Experts of a small language model.
Size: 13 layers, width 128.
Experts: 12 experts in each of 7 layers, 256 dReLU neurons an expert, 1 pick a token, a softmax router.
Training: 470M tokens, 3626 steps.
Below are experts of layer 6 (counted from 0) of a mixture-of-experts language model. Rows are named router (the router's row for the expert), gate (a neuron's input weights, with its number), up (a neuron's input weights, with its number) and show model dimensions 0-127. Each number is 128 + 24 x the weight over its row's rms, rounded and kept within 0 to 255. Numbers have three digits each.
Before each expert's rows: a language model's description of what the expert responds to; "mostly gets" lists some tokens that are sent to it at least half of the time. This comes from a sample of Wikipedia text that the model never trained on.

# expert 6
It responds to: Verbs and auxiliaries following subjects or to, such as was, is, be, had, became, plus verb endings -ing, -ed.
mostly gets: " was", " is", " had", " has", " have", " been"
router:074119132144119100132149128176161141113146093087140138085114136172147175098134127134161149139132150150150087132092130144123135069121107139144109165113116108123131123171165100140135093123139128143127155158130169090187112142161097107147133108127098163097116142154079149128127156099145139129101124112121132123117160121104171146139126112138129149094127125111142147161083153122122104097100
gate0:135092133165116141135156137130107163190122146126145105087120126122144130125118102089126119120158114133114119154146130103083101120107109152181101123125122065100154108110157122148179120099119127149118177172108170119108112178133122110103110137138137152154128165147146147136108137078141111126119132096132097137114136124106120084155078111143132096133160099138164191118115118126125146116123
up0:096103152129113118138108162142122177119134165115143159119156158106125156110135140147141080099119116171121144086105117159144130160117080108149124118137118118146169124140080160121136109125143125113112056146140173110109088132122116109165135091149097135108111118102118137117163064086113147122140142104112119136106109096126110098119090129108157147124114138169085140141133168141112138090124
gate1:112099149142126145202141128150145117155082172121131132139145168156113134145167088121132110147123143135137164168124153136147117114120097148134134119139074108125105134135122121178129166094159101155132166077137150101112110100105134141124151166177087134104157173112135142130155129155132149127149152105137099083106123108127154117121140128175126125136138156128077091119119104105114108126112
up1:123116105106132136132121136146111116139125122125145166137152141122115127178150126123134101114127133180109132158135119148136119089140093118120137124132112145100139119089123102133106128115110134165109121170155094109121132094086104131123120112095124140089143170137176104120119129067137151146141138149123063123142111132123143059117132039135127162085127113095091175110110138138104111090141
gate2:122141142119109139139150097139141141144085112139126104151117134075125127161169149156116087131135106191117143136107111168144116116126138133138123125129106118141057149052118116149120098126127165136124120156096125163084136170165120122097144122084112121118124152152122116072112130128147112150128129113185145096121164159172106103134120116111134136114112150110106140133089115152111117085133
up2:102116176113120143124132136107167129129120101114130143179108150091141132155142124135119120145158131162099142133117083173133130096133129139109117168138066125148086151077113134147123106140119170129116125141099124142096142195148125117104128115114110117102131168161138104100080115104140075164123116104196122118126138114163114122138108138112133128118120143094114141138074125156123130080127
gate3:096111110121096136113123141152115167165114091132129146138079083133150122140176124158120130116189119142150114121129122107096127136136151123139118146163121113117105107092123139155131113107082157130090072108136109130139083152094070108133142158100148130129091136149152143148085125106111128088128150122103149141102154110133091113156113172126149118078084124134165099148139138135155109145152
up3:114119113112092134110167150173142186167144118129124109132125102139155108148154147146140099103167166163179098120101111117105111093140139141152113120134115139096139149095120148157185166156077147114144094131110122099144116164110111101121135126116169111121149115121140144153125095119083094109149134136094166140108150123146125121167126133136125154106109148142154088160118160155155090154121
gate4:114139165116138098103060162140141138141124116118110158119094109151108125116142113089119085110098122102083133112195132136127068111156099125122156131108105186107080171148160120112159159125104130121131137120106148125097132141138111130133151110136075149150142120145108115125102124173140113150128176097129136144130099096123124107151150126159130102131161105132117126090131125152111078131147
up4:124149140109183140124064102096126127143132125128111195144099110118131130094158105117126093129109110124118116100168125154114115104149086090150108115133102134142094196170149151137130162124099145129142113125120141118087102126144099118092140136141105177174162119132129095097110114116098115137141126119138164146143099161174112152128111127142119096151153106095136097131123125164116109126164
gate5:152162103145137145133134140166150116110152108116115155095109139141129146167146142145110075076088141118156141100139144084131135139122137133105140130171131139101116162142108129137123157107130143136115095104167171105127145096159139091144130152170147155101142140127100150139119091137120144112167114080137088073124117133111138154111165105141164136095175160139122129092089089135132082133114
up5:109142130186104127152159141113138131124147108107163172140087141148118134177203109144141124103150127145146158079126108097105138103113112094110144122158105139102123130135102103127122173100115141120140106128126135109139152110144185101147160125171127103118143149110116119116117103116097129134169158101125113126110132132104133135089142089153158122103175144181079140115097088151131124111115
gate6:164113118126149091129155138148136118117082154135100086140121110116164161124107148124134116162166108102140121102120118126165144099123147145164130169104142142150141101124147121109103124127109118114185146143124131163106121150149098091111140103117106188119133114129094095108128124136085168111125107167088132149118112101126113150094089110148135097139108184154138144140153095109181090109167
up6:138066137117135083097150180152133127146114159154134112185108143145149132114088151086126135162143124101144108140079128157107123121086138140147085145128115123147125125137144132128124137104082157138109137176115131117163150143137122113091157098145095127146109119103091159098142115132110175131121144139105127117113107127136090137094090093165126092112115172188128139134099100106133116114141
gate7:102133141106140172113148118153145152146136160114121170093134121129132160166147100073142116121090150143099131085133162095152121090117152114132149124154114096137105125133122139141120156099143105137127065110124112141128118062155144131128109158132087141094165144130169132132118146152120152149118157153115119130099166139185112091108135143153092130061141117103148155137107127101153114143135
up7:110131127129099184129148133112131140130121135111159115130106106109126174159143116132164143116093146133126102097127140108177103100143158104127130116121126113091086145107105132130143115099102161160145130115104115131100124100136150102124104128086086143116179175145130127145146158135115136170122196153169111117116150176134119111084140061138099114123150134107147182152112118107159136133141
gate8:153102133132156140113137084153118171152142146140133121102097118091140131147125104135132123142138080115100161120134131165187184151105116109140096131124144087088134114160070137158072165127097125172134154113133150113146138159186161105123120086132136168077118098119117099095118144131137116106097116129141158119112160146139131138163126135115141122131132126090100124137142172117114137136124
up8:102104166129123080132106111159131156094135108143152128137103128144098136153140111125151144111149130128123149121106094106145168148107131102141146114141124114092128154133081110152143149112138130151124160171105123096160127123186157125109126090152106178106103163089162097140139085140134140105098138100127124092114130106121141091164132083137111148100149121140106133152135154083104173071157
gate9:103109164107134138129162158188169160132131111134121117154152139163082122148154138135154151120124153121172159109117145105133157084197126130097105138133106110129093140115114123122128120110155116121121097145108117088130132122121159105156150132160134123138117133150121124128113123103160069155146140109093123107105130130142130174131175157150115144138093158146117145104083167141107095180167
up9:144116142069136136123143143199148184163117124124115126125116122147100090137170121138159149085126172097150110116106159119148147105157111114121095132147085141109113157118139119139164162112117131142128119155125088103138131087086137086150170130135160112144110139141071134125110146108135092146150142105072141132124127123126152124131151168158142158115121163153118114134106157128085112146124
gate10:164098135133095106121138122147095169131165160092135086113137106106086098135086131131067116115143135141147113099123137156143134124120102116090125166088171117126109143166122097126157123118155101148095170108155121106058130131142164145148182132118148120135108133142125108081149138140128108130112173112129133127155176093116107119124149140149109141115129122107109097143101108146162149109101
up10:123122127109120117103147134162105185115151137120137091105149119090096109094068170123113128131135117122172102141103121161131120133125113134102114163113131098094116128141115135119142129138113142177097138104112128131099149138136170140175175109123132122138103127133125113058138110145121060172107186132168127137128173107108135139097182118138129170124126127091110153130102133132125112122127
gate11:137097102107142087095118077165100106080094141116119182189137132116142127102097186164149133112137120096163142138126093140102170121142123103131108123113120118134130166135121138134123098142104155118167102120146170105122122146172130167112132134115119119149126122102121145129168137134152137115146131126112092191151138133148143165142157145156146175136155124108147162138093091136119128131155
up11:132104092076138102142151128134137133113126115120131097127125167156136143130126123138075139176138150122122129158176153151167139113130116129126051109166111143116130090132122155106113139080123130107146069113136174110099116105159116138095112093128119150105124113123134128128135139125125132173127146114130097127130117107154157091132124102125107149059153093145113159169074127153130094120142
gate12:097142144126167114108138159136109094097104108126165156110106155132119168134086103165147147119142133170109175088145141125098142109143142165140161139164123125133138127159134117128054148143127166132105136118121115089144147149141149118136111113153172146148135127123105187118179106115151091124142142115163119096101122108149170150163122102139108124092139155145104135104121106107154124085154
up12:106142126154116110082122116168164154105128169164114096108122108130105122120128187145093151068087151147145147108115123154124146119157116124175109130128131131113128104109141140171180097123116124145128157070166144117124134134121100135128062080122174122137135155159117145152129105140132140149146114096131107143138153102152138129095105106098122154140117101103139133129170102159105151140107
gate13:137108134157106106136110139109167162131131077100089079145103130116143165123098125100146117082068123116110127130128112139134130124100125109129124151108112146122134176127129132165106146110129118115140111165134121124166094142120163189137127109105062151121117138107099132107123134131197142127127113151151179147133080166116134106112114095128087114120136107147149166118170147119149155122111
up13:167126101110109117132115129107174119155192115128125100159117135135150121117132132092122123128121120119131122114170063171094105170094110082183159120139134156154124122104121146110123132142127103084114117124143116106135127192117150159117122108088078121119133145162118092096116139133093112159121150127102122114134133137098124167102132156144072130135125124145103139098130092128161169119113
gate14:124147105134113152097122088115069129117144136078180131175132136159128131148112138148112107129101118142117154156128111091144126083161137128152131117133133111114102173125130095167082081123130154160157130129159148109150119102147187143138127151081178122128120145124161138107117089124150145112139099101078106133129105166121132118127161106115138103111144112122113124131095127135173120175105
up14:156157109133119110133088123124118136132159085132150124127131121121092115119103086165152171119133141129154079125134115096109151144138140120172103107136159121100103120115100076120088084157157141165161136137127106144197151098113141117102156142129145137135132139082114168118119124132139149101135158110138114116118148176144148143135103099127111111151092125116103165122080132147191119168138
gate15:113141078172141158084090120110128099155100085163109087155108137108144100159145131105154133085104087128120152112173101128097092170157107100111150135150109171116148143154119118133160127159120144160155125119113117135109117130103101120093129130139089142125096160133126101117158129105113131115152174141123101149126108140129130123122105138141187138109120111169137142120166163081138100117102
up15:121116129135136112092115115145114128140120071133136106127141180114147119103138118076135137085097073122167136110159089134103114115189120132129134119160100163077145142154110116136143114153120108178184135091092100129142129176128088108120114128145119140151141152076142114097137146133121135141165171160148119099122143131117144113109134126140166101110116130097132137106134153108125115080101
gate16:119086153108112119119147132118113143129158093147076130143117119115128115118140126151106127113156150172097086118123152102129134116110081113103096144132154125141135110096156115181125130131074134134121100206116155130126113145135142133136154119140089115147127121173123146143115059156104144130081139099114159109095141153142140148127097133142103134138165137134117112168147087102159166091097
up16:142120129116109108122159125105081111118155100165085132132072127151129132134130144121075118088140137128124111106162132137102122125117133096073143124138161174152097157130117119189092137141107120150161133173149135120104123121141114112130125141116068125125126116151169144132161068112077129130114140115114164159123112116106102152073132164149102118093132119117159145122148118113143164141099
gate17:138137101133117125131122141159125142157128126086146079145181058077098141106137119150110117129123081132117120126126119136109112151130090140115123106168109146095167140125159143144145146110107119131128127124111166093153123128135094120143142130148109131104156116108195123157185105080149139169115161175131142128170111150121173135111112088157122122130156116086128119091141126119111148129103
up17:124115110151146143139079123135125114136118149115109103157147076081121118125158149139111164120158097129110155055165145159149133137144101135118086122128121126148159163150142143151172140121121090143106128152128182098145155099100114114129164161129116120120075113104173137152118137131128171153110135162100146152161139146128143161112119104125133138132148140097136163094130119110078170154121
gate18:137141126134096165134090064116148145184124147113145105141152113104150140173095117112110152115128097141104140103122109138144167138193104107184121110148117167150142145158111107149141125082141134111114125169143155090138084108133131150141132089108158131130135097155165111143172154120122169109101110142098119105135131160103128118104116139092129130108108103120160152099136153122145141108097
up18:130153117133128139093099128127088162196153117132153135134153138106114103110102150118092149108149139143118138078129131139152155132144112161173110081148113106159119116180106101160131144135102144149131140185125130117205124146153145118123145116061120143104131123116140094121143111114115150106110096136141133118142125141103114144142094109073095145121153134166121151108147145120115155085140
gate19:110143164119118134123116097169121136117103130068097137119143143183124130132109129127147155124154146182075102154145127136161171114169127132136082127152127118125152123130147111134138128136109147129097147168128120103155106102100120153093139127150135129138170173133136137084117180084145150136140106114136142121087113122150140111133124142128165114098128133114115136180165163129136096205120
up19:110142164146122123114081132131134191129122082141127116092138158137110099129072094145125132135168116165147161153113099144158161143144147133151124138161099125085163118130139144133123105132099152141110125154108140061158104124131095144157105173139168111090130142121137129130108142118163153123151103104148125127086128121141108075081153095107142126123107080134120123158151130127145140160152
gate20:112151131096081122125136142090124141118131115088078137108130136116159122128128134136086151096098138129168116116118118171130157109108137100139197101088125105121121121133078131076142150084100159149084155132123140148122121124093140121092125135147148092174119114120190172091160163129125147096125151145124119113125101147137150107117130168112150146125148104127138154165116091143134128101132
up20:161173189110096153127144136112126119139159137095113139133127113097139123101107110114125153114099129148197140126092149194123147115138128093111188116107110108106144124116083138127129163118126162154110145144122131119132148111103145150107134156132123133147089110148193122091176129135118137126106164104114138114124106165176132111128085142141131142155136098104126130155117084155139133098104
gate21:113125092125094087133120081140165137117137150103110166082128103136124174117119120151133104153156161129135153068124119098166163118143127090135136103144131111075142098154133146129095147115113110187121157173141106151117095112099139126131118102173103116137154131123104145117096075158159123157106117144135105122098178121133170134127169120142138099137138137170133157140127132139099132129136
up21:119126172124113098141110133123131104154144133093163120123119107142135168088136117089121147126192150152135116123121113120169142086126114156148134107122127137109119137133138117175165121119069105132105181163082105148110077116152096157134119126137169095129122149148066114107106138125168144094125140118083131096099137127136112116115138107084112115118155133163119156109132161077136133132126
gate22:145090132146147146144120124098056117154123147131173099128115112089159151150121125089099153142092174171098131100112134125127091137145130111110119134149104115149152095139109113115135167147112133101111064131156073101122133129131120133096182168107181146128128115122132133133126160108131141165143152141139144159138126133180136120085166173118131147151102150126119131139131129122102138118096
up22:157111126150118156110109108103087113119133134105143096119120104109162150168108108077063152139121159193114162123120109117111080135146131123124126128146067104130149123134096147112144121136118146099124128112126100119110104123087131132128183168110178128125147159144123134138122130128132118169142167105121118145104161155202146146079139158096108124127129154120159143127113130147099137121139
gate23:122122054166145093108108145133138086119081130123126090149077124131137144115143172155098161143127073202145135149166116119154133122130154100120157144103126128156111113166168121120143147102105115111141109126144104106137122134161139123134173108140130098115096115161106128108120139109141118072129116110115095083147121107140104123117128094093094132130124140155163145126093130144141151150116
up23:154111137115141128083105168136122094100136094114158147158105096104168191118159134132153135123138166196107153138133144125155102129122147112121131152068070083137148102148136108131142103115090096119126113122148086082092149115124141166154141082145114149124095170178099133134111133129124157099125123117110133108138127141139132129117141089146103128114116128163120149124132108106103119114125
gate24:116098156103116127124179134147172119099143151129117131073118123174153154103108103139158132120146151145134087106169127126150124165098111159177184144158120146126139111163116095172138156129118127147097121102112121131106136130162143124125140092157145101115104122153136114130150080114128119122131134112145129152110129146151146145142162117143168114107147148191125116130110085090187170116111
up24:120098151143126125142161128160173103143156159120133120095114136167136155125090138168150137086151156152138109133143099135123093151122116173143145122114128122172125125153144104145125147135103110159125129088116104156129103124097151115128135147142117124082115072124151135139160119163129124118148155100122103138073123129196128180113144140160164135110142098173102169101113115082136158134154
gate25:096103145097112115116113131152163196142153129110155151143139152123103151137126141175156144139107167117123128102111126148161141118142139132167122135125128166135151109163078127119138114165164103165131116136110133089106111155128154126086176172176120139146097161124126108113131111160135125130084127158147145110137158103134142090104134136115158157146080140149135121121050130093116125133120
up25:114106129097062129133110107151128171131166102123152137133179125096136132095123125142138131143122191146091144105120142133187113150132113131137146100117164133089171110149118124129127122156143089154108106116131137097091095122164136129100160173158103121122112128117126136134136132189122137160092120169140136132118111093113147117108118130125174167156108134142148125135115095099120187154125
gate26:143121101154099190112107139142099174182108190115137106132108108150186124121128158141137118068135106122125142115139114161112145116076135093138096138104103116160128130139161144131145114101124170158137107159125152102184133126142138117114157107132118155152110118098141154138168152126130124137121147153150121161087138077129157178126137133127154129104127133101142138114102129118099127163114
up26:175139100142119165116116147164092156157139148137159102100131103140189133110120146136095117087130086121135155143129185164099158135078154104115125148114076135134109148144117131125147143122131139134162080100136129126149136125170159110125162137130132125145135144070128140144149173155114118126101117118137139142098120081096172113129139130112160129130116163094121134080090143114125101100124
gate27:101106082110094117112105141168161128093112108171100146060136154154137139128116125151137132121125145114140115155165167117116122146126135104136130145121096129118131158123119093138146102128111153063105123128100122127112139138180085159133172132104057130133109130148120200142120150152184121128111146134125156096128114141145103087145144102150111149127106161127123115140125085130130110125130
up27:139129157123125119098093105138141110131135129138077114104135117126148179144145120108138128126147118147112174064121096085102123125180152118129160149113092163147135123103140124146136157083127111116129136130103040152095110168099156148119178150115113119129159141121155140133148130144146134142107127129123124114085123127109118129113111139164108108170086105112097119111086109116121187125130
gate28:073142138143161107159120146137107172095117089129122102088118109121127154098128111139166142134133144090124166099146100134165132150110124124130143103083116109145106123138131134097097116116106133089080089134121163117117112139156133157119114141154139107129158139072106122104167154109119166117109127133140138122153153128125051115170100106132150103163160169123115089130103118111149132117170
up28:095131156128138120176114127127119138097146115137115124085113129096145147113137066143148164110141148086092170128157078149168112115124133140133172119125129102121101169146124122074124144127115112103099099166143130109139098145132135142122117134144144106156151190124089101085157176107114089138112103142139155127165127118108116124157138129119164129152159111178150163126111109141150141146157
gate29:119127114128107057146101129108139123090123140187076124106117117151114082136068125119102126130154143108135078157121118109106150122180140143122132134125124106127129141154132067141144160155140164146130083113080134155131101139103128145141107153169128144093116120117101131115111142116142138114127133132135096134089136128137104168170151129109123146107158118149109151156118090176120087112102
up29:126085150132137119136154126153130097086141134169101125121138139128157107120103133121079137151187145143131090130116141111134134126122154095129117147118095067111096106158109118162110156163135150157108088084166134156108135141123113133118091157158122133097131126124083115126154177096089149102121139149150089088169144156136140134117172127157125130126128144098107152142097077127139141096120
gate30:102091130133126104104150173147113138133162116086116115119126149086160107097101097166144150173163119130074131119136124145140137083107093157131113103110140127112108139104104093132153102115121088094142126156134106150129148079112114116124118107116091128131139141137147104138152139117081114151149125150162098129181149135166188131161136119187111134141149147111139143088102126140118133169132
up30:109114161127085108098156173107127128119148150091128112143155132096142139139122115153114118117156116141098121142119135114115155123103153163112123100156111143130150131126102110125153108058121085093142148105115100132150150134147112154150123129149145094125148160151132119140113128104076159123160098121130147151171143110124160137172115130174138114170129189182134115051132139141112109132109
gate31:143081099119118093153141098125114124101134135126139097145148118106145134119115132107129100103075165095124134150144109130061124106151131140100095124140178077132150154119131156135142127134137083155138101149156146082103154122108119112114121076171143111115141152166132153131151129157168113131127099153132141159127128091081119162112113136100088092091144144133111082103088115131138129142112
up31:161075118130122092141135123153111110133126166115093148176157133121148142161131127167098122123104168139117172178135131096126124120129138131117150141138157116112127166122127174140133102124148103145157103132126171086129144121114190116129163074123117128110133135183109125087164103162150173145128122153096137140114109088146112132115124151145112127107150086138142120122102096103070114118118
gate32:176125127138134173118096056125145167091149114117142116091124149095136075161096119136131141106141183098152093116128140077121122146135137135097127126113091118128136143167138133172092094124154134129150100138108141134156121110133114113150155109129112143127105134115123139094158159113130167115186133125158102160155087160174138100123127136154099144082128119157135129145115145108134122153114
up32:123155079159149118156115091102157154138142102144162122069135132124120070134072146152134146095109131097145123111129151138126149143170143118096148133164102188109132133083148107160089103156152115138090115120100156119154114108106101140119136080130130153137130107076120118121135146085144136137119106129138105152131111141173166125108145130103128139115093118156092097123111130124141096156115
gate33:118095125100121136128117132138109117184119133072162108140147119116111170128107080126127108134147101159122155084124149122109092149130120146171132072093137140142112109095123127125145084104082123153063119120111142140161130129126103152152117096142124156145152144148138175136135141143137119126165087074109123103128111159127099119156152089142200129141122109143141127105141158118129145148139
up33:126137147127089132124114092154104080105087135122091170093091131138150112097110132129119104150103119154078137115127090167080134101168153116098126169128088147122179137144144125135111159123178122097110141150103144112110117126145136151136147128174103114165103132140129144118133155098130147145085134121140149095086143168138143089110118132123121153068109128113091138157129120161122125111143
gate34:097102127087089096156178106175099120104112116106098133095127105132181099108170140124115121111122118104083115135106075132152112159165101142130120138109113121113098142155127118111181133126113117135151130131138083132122133122163118108130126122104149175085133119150114129104157128111123119111180178131138155138147167107184111138134116116179124147122121127129081125145111098107139117111160
up34:144113132110123109141139132166106106065114115134100147124108107164133100133119118146120072096119139107095111121136087132133104159147136134113150127133129164109120099162165130138152105113144102147149119147098091104129141167158168144114092116117141108151161145140147132108116176067130083152116140103112128155136162125146122111100110124113141104146110099122120132143067129086170119058142
gate35:151117121157106139126138123118161141113102111115117113130101147103137145148153158122128146088103158091144125105144138100106117145124096136114091121138085120144061115112155114124137090109153112119136107123121141113121137142136119108103113119138139157128104118138133187109118155143133078117124186158180079082114153150086112154174126144121148079140102112133128135140101197140132107093167
up35:167104097151151128120124130144148129122127140128139121115119164135168143154142088120091163112103138092131138123136129148131110127095098123107078112128099167121065132123130114111135106107142093098111076080097205115121137171141114099100149106134087133114120122112094148091120108115100119158128153135125108127111160155129095131121121138160108093134128158152092122139153106125166109089172
gate36:138114155137146080110132123127109118131160141150170173123145203103098138137139085110116056183109168109127141123115127120148139126118116151094145143157133127128133090110092105146127058124137097126157122126144155116100127097180127120123141124130092148144127115112161118106120122108108113130111081082130142151153151125129119088067102121114148123117148143110131118137110108112095127123149
up36:145131144139138087139120129116161130116151131136097145130130142100116168095123178135116101101154125137141095106142128148163116113126127142123132114153103097122165106126084157129152150123135103132163136119111147115096147068187100117158097179122126189145123143087102094172110121161128150153104128134117133150126139120175127073095117110149140126129144132135152133068083113143099146105149
gate37:153117178125129100101157143163099144078166132136126176149126133087145118151099142138127089103126136121172118138147070126153117160146132144146157156120105127121136127136157151150130144081115140155139152115105129132151106130201142139112075156108133118141138130156126124135098112164103115122156105161137106113078150139152128114167094147139151140138166146120150157141089121139133176105101
up37:154141146101130137132158136122118122074168139151150133151125152140140182163117137099141110146127095133136118124136068128171121161141142142154130183093115146130094134160113168125110109137133134186095134121110129170120117124172124121145146132118125131147101121099137144114108134151126129079117117146143112145129122093133090121145115128135096184131157062094116189134098098131141150167115
gate38:136119103140153105128143129114128107140124159113137154142088150174175130101163126136163136127140118136148136147173126138115143126161111113094126101089124138115095163142100176114167094134162119092188157127136192155109135110057165138145134085094134094159128104146106120138100152108150099100155110141108136121174107136132110124101141113141134144131128128124093131162138126125147136105169
up38:136104108134116115128119114122124132144151167124100156122101127142147123120110128173135144163112123143140185132155097163100124104171124092109091121101113142112100138177101152124150117160111130107149131134151153115090099140092162106102153094090110133130103065154085091122112119077145130120122135111095111098166147140142156085119130110152100133111127107114101065132102144140150162108141
gate39:154140094117146127153129107150130161135108145164142116115142058147125108104114151126114142093102158110154113112141140142167168134179105134128121103122079122136125104125124137114151130085108135102156088084128134099137125152122153159109153160120156105113125120093093071123175135118166126153138149164144134092135110155144130150146104123103094106138131150152139132132087103092100087094090
up39:158156095145128097125150147129134133136141159171140162115081077106108128119165143109136127110114121166185139110143138152171163106188133132109096109138110115155128134112084136108155092072121129120146093133127125119153107100127139141123114141100170118136118124160150093122137120080185127146113157173109152088156112156129126149132127123102076124115127126154146114138095115105112097129114
gate40:149094129123095137109149129139125180126126138131111168087100128122127066150100124130144129120129104158107134080131149095120100154078137153093099107127129101122127135092119110102142100149097124117129202109101116130137133108129160128125133121129118144131112151169126124112141109091086134117158086117136132113183103094113117087125097114071103154134130106124154121169139091124147085121100
up40:121129140141145155123151122125102156166076129097095129108103131142161080132070117126105148124154141196118120059099145108132087102091133127124111107119121122118066111107126113122128110147105116121115209133089110149118107113131133120138121134130133145133079127155150104149165112102124127127124120125130153141180076112144115092151127119088137125119122106094143132136137101132155109121113
gate41:126143146137141152166137172112141096180156122140131095124150139115149110134153156143156125151115172142170155106117091101158095102125139113138172140130116157148131138119145114144138091152139085125070156139166099099116160133135117134130118098190109132092135151158134122089123102116121133126113116114143103170156132159121108101133182167131094127120152129109113172138120132171142170127097
up41:109151121115118108132145151115099093188188197163158137114152111139163146140130146128154097129153159124141113134087120100136068096143124112102165099153121100165122154105139109108173105117126117134123151115179115121140132152131116116124106111147096147122125144180161115111135131129134158131123111140151106126148087156148096097113168120113104127171109159132159162113120117134128137167125
gate42:192117111122139099109094166132136143137104142144120150148172142146101141109101124124152101113133176114180122147142113158107149118119109107131123107157106115089124111091096076101170119139129122134139124129128106087184123098144131139135128117151135131154128199104145114130137157092133117081108111136125141141115116095077131100078142097130123084139156138134139112113112163132117088125091
up42:154091127127122127143111123148130166152095131155117133142117130127134121132099130117164110137077165145191159132120132153062126131130140081103111112104105111106126106126133091156133101141127122177144116109149121086122127124149108125130103080155146111141131168101156140134130147112117112085076151137157142116141141116123151102037112082122139113124148108117148143114092160132105123091113
gate43:114124165128122156115130118168162129124196126129159132112119144109123084121090126131091139056075105160121100125184155169144168118176161096125139152119136128083128120151135123143141139123120124132127124123154111133114128118128135084136142111137119140175073142130147129121171153102099115129140146154129101107151137101107117132137082126114103150166112155091140143096126115093141158113109
up43:155114135150149115107121132133171095155159119159109095099166108159110098145099128108126087141066117130122108132119141149128113133154172084077160161135141110146140129149157126106116149074096080096156116149146132093133113158122120120151119099146126111131126147144135135102125135083107109160110161149084120124184132116114147097092107122117111123143123101191130110130131131098147123108096
gate44:133053140090085121136140152096151171154136051110126121108099150116137165081107141163073139162138164169075100115150106133108133126144126121113152140142118107146144125072150121119116130135121109129126135139133148124136126152132130131142105144133121122105148126118105140121135143102136126103100148153142109104112110131078096097106109134143162108104135122168104185136135109110174128108156
up44:119079120087064128156128164113148184172130083108149109111100146157147131116097098154077169169148153142104106104145133135133137107147131136111163159133109096151156107080127121139135127143156130120104146101126135117103099136158153115139102167177120107112159136112106125126134123124107109085102155148122129126098114126108136109125113148146166100130153114183105148132133100115154149096124
gate45:118128127112082146143133121132114110120152146128095117141117121111122106223106139147124090137093167157128134124125114153170153078068119140122148110096082138123121110121165118096130144143128075141182134148152112138141089141148108145119107134152152099111136104148085101155087110127123118145107121113172159154141113138117134120149110111117144134140140083164096142090107137134117148158132
up45:101123104122072163141146109119095123115133109137115116116125104143108087181137122139140111105129129130141156125093105166161170096121100155115141095099097108110104092142150111137125145117112103129168112123160113169170115147090113153174112121156150104096160144114097108168113110152143142137100133119156165144129142130111131113150063124130138127124153081182124130122143134122145129168177
gate46:121113133145161119104126152151114156117153171114112118137136080131107127071109125121153183144145098129144106135149103157127147198156126129161105108122105154104144177128105160137143115123101118171098096124086159150130103113086145124137162120109179114126150114122143086123147148134127105135136142133119110150147156125151156103170113096111150150142132119141087128106139123120120068091167
up46:124127125125152116125143154188124147123148144124122147113135100087132124052119130115118122134174094155118109128114109145125103166150160158132082125131130134144141190140097147137167127143086111151111128099060141169117113114083111126162133140102151125143122141128166132111122112128139109147131124109078125125091152141124114087112117114155151102137110154157116086094152132093112101113173
gate47:097153141129114105136091123137110103116123086115099087104101110157103132156134127100165092116115135133083117155137086135164105111124101117184116153157147141140115123118154118109155078105134129137109157152166149103159112158107165139153139073113124137118113090104145140096137091090168111129142129120140108167147095131140089092181107129106104099146171128136124144119148119115164113133137
up47:113118152104118108140073150150095102118124090144086098120097095186121163164126139110198121113124141116089121133127057131155127110143102131135115138165136160122125132113125146080139075143138131167122147150153157075135116146122171136128147108155127128149137101103131124120142122095165103126185130128124129126131117108155119141152111136129144120129168134173135135121145119150158087122145
gate48:167135088162112141130191131166113148166139100134090130138117092090130151121105135096108126133116162073142164108136131117155162110134117098138112170135089105092135124115119095099116107102135107148128122160154171129121136134098154160119138105124134110096149133153070087120105111140115133151125168138107135150104111118186126120112147150139092131112161146154147111127123148125090176142105
up48:151120129167098182108182131133130137159075137116136139146145089097090126160118146116118148137151127120103118096156105121161128135160160138108114166136108121161135121155117115072131103135128154117096139104124186131106139136103160152099146115080129128117162092156112090133111128130081107168100137125117111123134144104187145125123166162160094113103142125122113114132138134137100117175138
gate49:106143150146081118106117104099150154115113087150075140125125123127162181136133091120131153141145163128119148109114122082168126106169092113140116127099151122073125132128125110092091151134128139150096113128118174132142138120154156141108086155150118141143120149140103100080132125131150125149115131155179124090122105130161148115131090147127156124097126117139144143152061161096134143081127
up49:072147116140136116104141137153118124104117102112105110107091119118163123157171122177115156132175149131166121124115126109114131127133084081131113172096147142094103120121157144098096162124138125149136128130109129154164102097090110146136089115122111146128112136148106121095081158136137167139113165133129133113094122140150112116110119177117191110094080177141119127118093149098140128097123
gate50:134127144151136121150117140160095109159181129123097117095138135086136143079117097153114114153169143119113120145135152119129135093103092117145114132121140082112124128140128162137137100133118160090098111157110140187206112108111154090103134115122116116140126082085138170141160114105138146123141148091120103122151129099094139126154117099135136096095128160135147160140072134123131152137088
up50:180106140159123133140093140116105119124154165087048122085158088100097138143145112141136113155088144110165124131106136114123169091128138118098106153165110086108131138129094107109141097173129118134115098117145162117137109151144121109134117125092135110123141156118154151159105106085132167119151105089125123079121137096141150147169144120154121127153120154111124107141148109121129119130074
gate51:166164118085105135111182127142118139129105092111152129123105131126092120129143108144098141089166067106110136144116134122132144143128126130116171133120155139162138117105140141139190159111145110135130122075143131163100129162094138116130139142080160077136114157118121139139139130112128156123135166140130141115142179123124101156141131152096143154126115150135136141149119188205127093158119
up51:144120126137121115097147118089127125113107123127127103095078150122089137150142126174086101129122117157085151107093131111130135150119131107173184125119125129136142141111124142130145161100143087174116134133153108158123151152077141138136113095075156086147117145146116146125135153104128139103142146154151129152120112134160174160134130158146109132159124108171116195103154153187128145120103
gate52:077149129121121163144128150103142167155154122121103165158115140144164098110115148174119070148110154107111115132177093144167118158108094104107108136114158123090128140130155170161141112144110123119091107158120141141137145156105136138116104157152143122154103128088113138093105098118118148145165150158111162142125091170145118112117104134141118114123175135107132147142133142172151192125136
up52:059155112138119140127098131103159159134152118128081159190124116157120119111123148180095078123130144141149104158143081151124151142106059109151104157122097124080132147117124141168151135126137157152093107167118171123116113147110133133138109135138147132087109152078107114119116134117104140125145123170119126118101118148163159127106112111123123119094167098128159146145119147143116138138126